Experts of a small language model: 9610 steps.
Below are experts of layer 9 (counted from 0) of a mixture-of-experts language model. Rows are named router (the router's row for the expert), down (a neuron's output weights, with its number) and show model dimensions 0-255. Each number is 128 + 32 x the weight over its row's rms, rounded and kept within 0 to 255. Numbers have three digits each.
Before each expert's rows: "comes before" lists some tokens at least twice as common just after its tokens as in all text; "raises" lists some tokens whose logits its average output raises strongly, later layers aside. This comes from a sample of Wikipedia text that the model never trained on. Tokens count by the router's weight.

# expert 13
comes before: "\n", "| ", "\n\n", "===", "==", " |"
raises: "\n", "\n\n", "-", " A", " on"
router:085103107122138150114149118147168141106181119090159117121134163186111129121090099159140147155163213103109118120128142096104095158156114084148181137095129191155078128133078077105159155193154154104136151103218066106138131154155104167107122150122144141115146100148150202107159150150107165155148080153144094144145173186167064110107123082068161136173148073132139098126126117138103079063123100137064131133179071150124096095132130174088109172102113167097180158144136081186142131074196164135085141166143154148179071122179146148110120127160125138120106125130187129125125093111118104123122133200097115163080151164090157139227137079079106102145104172102126115102117131166144124182157118151124117104074148164099185150128165157100118123144127170152085090171104115092102158104106117
down0:129136097149116114131205122153168111124127157149168158135129119035171149152112140188098106129159105079054176119100122122165177148107129184136066075103158139120120135058122153116184142137155163080116123123103117115125109085118157162096114123155192104102156138124111110209111106109144175164070142145121119127118177114137154130165178172144150096134112169086191177144103065130131148153069151149115147105155145163109118089076121143143148052122122131097175117079128141067052130144110130141118117129118202184113096108124089126124105112167054124133124149101131095165113088133161177103160179077209154148169149143142098146078048110144144130079129130163128135112099185109128120163130145180119161164095120119202126107123161091129123100183146134076077103113105107124097149142174137
down1:091140103132171119197125120125112089143122128187122152121106108120105125090123044189076135110141103078100163151078171143126078154114115134113133094120116127053150095123112147141137082106137132126141096185156127123155073141121102091091122115139157207054140084063146104134112090134160166118068165121104092155099108079175223154141100108095199141126142148108089177139180136133151140093154165132172120078152160181132128163069108081187151112160138184144127170109095176108134139144116118162085150136155141059089150129133149124115176121125093058128105109116109176167182102170147150109108116130155136154101152152103117137112138149132160125068140179072157146163082138120147127097142109170093169103139150166129135140145106137095195122194086157138082151152138075077115139191080094
down2:144089112119141121119148166131167129085076132180126113092133182139132139135184089140144143110126106153086159169158119118152159096141142176102164137147105105165188154098159125189186121167145167088146112126132138101088189109188083136188093208165161134097113119117098101168088113173124109164129149093162133141115105102135153053171146086162099148115097119130119100117148103157110094121132074065166117102159120094164162137161117139141196072113117146152087146142128167111134181210148120129142226156140105153095147147097149117040114125105123137171097127164171156134157079124133132127146151072108100122117129148112167090107207138186157165130118153154136148117178112073103072143132076103116154130112101122161102115132090166118146159125133157132127237157060046150114094106113110
down3:181120098090194112145154133157076080159123178136139109113132192114115154169165104099092117153140077093126160119197157134117211084127175093130135123120073132097137124080137135107154148108112132079089172078123166098161103145118068081112075160130103172152119120141109177168151123130098064144173101113134191155085089157126171172114092137198122120123121121118116099104120109135095145130119170110150159102165161188086115067097095116110082108128158142108120168111156117162122134109149132116158160165091095106162095152154090146099185162156155100228172113169162130133121083133153119132117094091155116150123093154148177141140086154115142148076154167129062161158133120121163154136110160122124080122114154166117196113180087168182143090124127127051067112129061061132132115098162074
down4:153087126129158106139136096163094120152138158115145089133184067089103133190098123109147105040165116130148109147076138162156094054169176155134088118138123114112112115147122128157147191106087066112159147142107092120059111163106161117118105156124148145136094158125128091149142128058105133101108119123126101142092151136089115219141080185067130191140166089114116114132076081091117147205127060119123129098088107162151105149137109096155140115104120162138087125125106125162138211142127146131123196077106099105067136092054128088079170146151147146134097149138081143083151147103124126136189131134101143178151144100187113107108123176205089112079150110144088128129130068098060112135143103130173107088143097138112106113112137131105124181150098078074094058099149134107186123106118096
down5:107122107088135149117109158080121170149129156079147140081125129191102101116178186132155100135091101103211187110139072107072119148172124106113125082042137168128151155127113101119083104110109130134142106079095195170107143142118104121093116096131095093148155177115127140128140136091172108066159091087143140082168140164092090149077167152105167146123089131117108142148141131138154144122131110128141129148072190118124180067087157140103119122143071123128143068098106142142137118088129084115149113113121103170144072162121184078166170138129140148134191065159111166106131140134162105154112054097136144117110081106207084149147170143156157176053191174119170163091140150125147154135143116165112123144103151070087086158124105140113166109166143143148140172143172186103065103187066163
down6:185075113111205178127136142135101137110133122100121140166160150101132107161189141187060171089145003106128195171156146151111111121108198120102129127127120076170149128116165163177124053242153111141137132159105154057106126163147125137118154146104114079186154218139073129114100182078099107129117114127154169107113148149139148109154121096148080178088103130077107151131092134125190098156154145112131132169127133128138159129097109132132134157156106088118078110127161111141127114128118133139136124147166125110140196144128097114104095129108151134116173113160059119099106125079111120150135167129109137102129084120117113149103120160073138091137119060133120131119178140133128156114184140126083198090098106093116091101115108165054154140074093102111114113219123113081124109081127143

# expert 48
comes before: "\n", " | ", "0", "2", "| ", "|"
raises: " Apps / (Gls)", " Studios", " District", " City Council", " buildings"
router:089116182073141149111087108078150086139169109128111122076167090136116104134063143124156116120093133082066114139139095150093164149164171112153111123130187174159135162158136109164114097109058156118112172172141092104138139120170125118133152182102185089085100117186126151163119180173091155136106167106059111169145156103152152104153134131122122083170137116071169164114127176155150099110160118128081163124164108126115140166152137182087089156167100116156133100139078087104062107101152111116101116140172084115123121121162111156118145151059047127119128164069136190107107104170104151161148166176125104148185074145134113101101143066095118183130173153076127156044128147091167111163147113113151131153099108140165136159168151166123150151130129142079162091209153101068126055111110117
down0:135106122050113171034108129035149148177168144155133165165144126170149129080141083126108124130115085213162104104166143126156156132157095122131104182118154064103150158184108116139117144153079154133150155112078197117092112140058152129122121097084108050134095154073160132115106109118115147137117139144133080132123138119147084163088140127110146140151162129128193147088178074175147051114107068144109149144122158074078133152117099140116138156096072150122118146037149138120131119134142106123131089083083108153134092128208104146111129153094143127091157174126154138140135102127110158114115098109099125101149152178129110145139120150054123122141073152118146123142193100108107080173076124168125186140131174094200151129157127168138145143072170150131161131103141160090082154179070130
down1:097126091119098123095140118145085110091117132086090148197059156141112155156147120085125028120153144051150098110089151168129185131150128119169123178096115050134063167145095149173143157110153133114199163127103132096164137131154137191153161102135118175113103168115181194107098197161093181077148082084095119122130095106116137116126153166138101115094118110119162100129077095119086152182136118103169105140093123151172132106109122151178069144139083077090161127173167112161168145120161124084149193105091154148126117153132095078047123134117118124084182117110119133146148074071140107138079113136142122149134141128159125112074123121145112116175157124171129129106111141165114097165152092116169120082103187131165126187123097099184214154149136139128136138194103149176121149120080127
down2:122085124138148115151134143149176122086142143109146085144074196155096106096139152137115116124133139077097112143108101127113098121173110166155145133164114113115137169083104125104119135148097138133153123109163130170188121166120109200073174127149169201101140222151094115110174121095077108088101120122156152112098051135090098163137085153146097128064139132142176126121115135143133148092113085134186110141094126139155142108128088108065163107141143144153141119096092147152096162146117069076144125140150130167107126091156113140100192122116143163155104121143160172103130137182130103191088085123145103111107153097131136111135200137221144111148172172123221147099087173128127084110107091101119152151131168164106215108162214143126092095093123126140068141117149236110131146057156109
down3:083139134155157099075133129131113079147136122090074134180146151119114169148149127194129115166066201135126052084126084131135131141114175100119146119133118162163170065144167164135129143114121175138105143141076099158128076168170124113139153141148079142112152118121111109153134121091116123073093162199119082131113099154164117140145123086158118126108163129126117166100136146168146154096029155119141173175098135134153150094094150137179104095111100163114115124130066104086090118148121166152147021094130132131080151115105202116127197105134099138101149100180139127174140131139165118196147094132119113137082161131172169142166134110160116095109059101131130119192129164122147178100133087070050110237152117103109133141120149141112093099129127090134134193158130120160108154171052134
down4:122092129092108139111118144090115160162091113100120161142113150163132227106108088161108090117115152186112117148110123125133149090151140155122125089144164154106157149141156126140146102191185206108095182147109129104149142219122173150123159151135094144099119137062175141100067231090109107092156107133091168108245135115148106148214107158137119128136172143141154130116095115090085097180141140101113133119156102180087105137088130125111142135123143161130144094129137159088088131116109135179117141121085110147110194140079104107161092167126118122134175157071142187123095136191110142167140099092094115155090129124080071160119117174119156099107181129101198078164195118116143090125130104156096103081113081125129130138126114129171166126154153140160107123188104096191091167175121106
down5:160096181116126149100125126080123137133120116086063153105164130139163216111084134177128088160103079142139118170143124114181163132152101077156091057071130155081086055162121120126155131144117127101124163115204201123063168146096132135168075137097053110133066148091146166106133118105072134114084103085128086110128138115161131155105196149066161139155155070092201149173132086170189097141171146144082128155124125096118163123171084168139096111140091111089108123114147094153119133169135066169156152083125184157133135114075109144095120133081126122062159171125069116145123145113108157142113103130113151158154101153121161121080107124151173097116126160106121114154132144165156127207148123140114095117089114103173139142143147137103139122145165150206078134090099103076118122172097146
down6:144164090094094147050165119125133130130078147052097164165101118151186128138181091122065124131073189133089166125161145142158165143138145072156174083152093121160161100081119085114120064057163133116118110169135092097152140099123126141158125134146092081080203098080125168137144116074123159146131169115093105134126142125145091116140140098146081124124108099112124125135110138071153136165141128072127147125092137184157078116112166144134114054108201148092187109087103128109116124126152146147123160095101088103111211105119122099119135154130172146147085170125101153135127131148131122117126143056155121066116167073098139103117144131135101105174086151178055102112184121080150072117126123060094105170126195102091118102062159157165117112076126146174149109154112084152105185154159105

# expert 29
comes before: "1", "2", "3", "4", "6", "5"
raises: "1", "2", "12", "16", "18", "13"
router:142159190124164106125127219142124099132085143116100115117109157132108117127076148149152110174140126122134155185102099168087137129138177167096128066133070163140155122145107150121076178055105145152154155127091154205118097134133119134135112135160092094101117157143148135176153113096193169150094108105149134067108177174079145142132072128125117089152152095150161175117055182141149231065121126109140174133154193079111160132097135162144078070135109162088117093119106120125128158163191132082156185159145144156104091164150117100073132127142135111144138169149044124160121124159157149188128127149187095129083125092126125136144138120101174173146125108120144152108120092191093146099122102104082145177153146158132137087118069192142189187111141105079106106117159155098122161091117125
down0:135108109098177117112146051139109150157181156105104114098139096091136118140135146068115167131148038133128062101138121102169084148124138096141126171158155182145151165134133127133124085170141110083156162156074129077112146148120166151141122140064110109053140156179145155096147192198122082143160120139107143096091086113120086120122115145113128138159135144086074106052163125130152133183055100130158113177136122137141129193099206078062092152087118150151124149125147147169075168090088171151128119126101096092179169138126176089184075159117092160135150095119109083157188099073126097155141114128065163111183127104164107174145075091123138078096122098151127108145185126121126115107084138122128158084118089164146143147154169143127176120146081151155111195118109170130141140176099120
down1:100161125174149090120115123196152100098141086164131124117091213133160119112126076109031128166091153126115142105140136155083159141145154095125162171148159120134108122131170144123138157112132197160150128111150092148104161130128133125092095118202105073129123138132129178114100143146133196082115093139127099124211147117081148108140136143122120172124113164185081088117131083114120037136137120132156121233103137122164102127147149110126168209170120144159172145128150159192117100143147101077112108183132115083139117115152156128060136154163104125153118123049103135129134068138080115139108088178166120108161128130103144166108155128131136132135133184159132117142130101141106139082112109167155096091139143080078057146114061121132071068143166069058125157158188106136102087111185130
down2:134120129109145122138122125133128098165143199146140147148139093127173147121191127090110076145126253108137156128139134132070160131076106121095147173182136060106144121045089108094090160072131105136157078137123132173131059106130177187123085146122133127138137091131165098162116180115141146137080177118140148148074073123150194107180120102143138124163132123098131124099173101119127106111141138133161073151046101167059104122131167167135117137113124130156109120174158162139170100146156095153111147128124130141117138142092134085125108184141094097125120173034078116116165138148167140108169137087111077111207100110115164119080116111150068089182107124163139127074103119178124077113110085110105125057073178068142151143065152131115112150160150163174112109114137144154105165155134113
down3:130040149054068111131130126131159139072105124094063170100169162123108142131123110116106133105143128102146086206149141148098106094115061119110093127108124152132093094104065120104064194088110149097128150142118103151093173106133180200115135071129115137105155095141098079127199111168117128115162096136190156131195151121145171145117119098126105121107108116167062145122115143079171138094076126128135108134103090120113105136080122147134120134159112159126192118149149137093106121096156154155080136125061118145161131168151082140120154127162118113146154162191108144043113183057134128179088101134099127094135169103117152109183118150133144097071118098079118146161077133111105145144101133143149164131208147158174138160175089170140098139156172098140077096125176145104068089074125188
down4:107125161150199119127131124123114176134156160141146163098117127091100127092148159164097159108140065122115146096103119139162166130129126122103116128159104174169145085139158107132140148162149095149149189139155113142097201145153107093231134110088132091110105109132117178073151092128126148138133117160098072092134226197146183123130132170072113143110141094060151148147127158145095097170154144139097140173150129121149118147119094092168148136159125123145105146140149075068100067148069110107170110130193099132100123109157130162144087141124174175137109065207136112174142133141093150116179121137110070115152063097109145174200109100162136142134130144092200086099164142148117176116140120116096110153152102097090089130180113097127204126137195145120134128197090138108126166226125131
down5:151162115182167164112126192155128164137165096113103156173135165173123131079147063205138134123138144096143114145131130142124121155082103147114146122108053062143126133122158111110165126171108083156168150134123167143102127125169085100111117140120122110113134039105153142196106131132136169136071174109096168145117133118159084128189096149107195128089117164139187120177121108120075112126169150135114145138065122127171110103103177180147072120133141132115074124167091106092138154150148120116151133133123126122175093071106112136124134126129189115142100135131140076165154129144192109153146086103182082157118182134180208139126136120140041197098112128209095080088184124122150109094158101110093091153119172082115166057117121100076150135108121139139146116201060102106155103167104139
down6:163118174102121098124127218140142120098114184159135125080088179158121142102080117115137114142145084124153179187105116173134137148152167120144076065116047220178153153111117132126075150081139163146114174092074127144110105134095121096097110171123096086112100164123094117174110042153140151100101128127147159138195167129118145179148130146111095134101113138160085176171093181111124211116139169106141179113166181101134145118075161156143106064132148134072145111097110132090131157135158127054139156123151116140127086102097097080097141105101127120126124155142113152107146129135130097193139096127170141142107136127122168134126169158103199189121178113111110144100128131131111190118122173113154127171160140161124082130170033154110159158138202136087120111092142192113092167087125126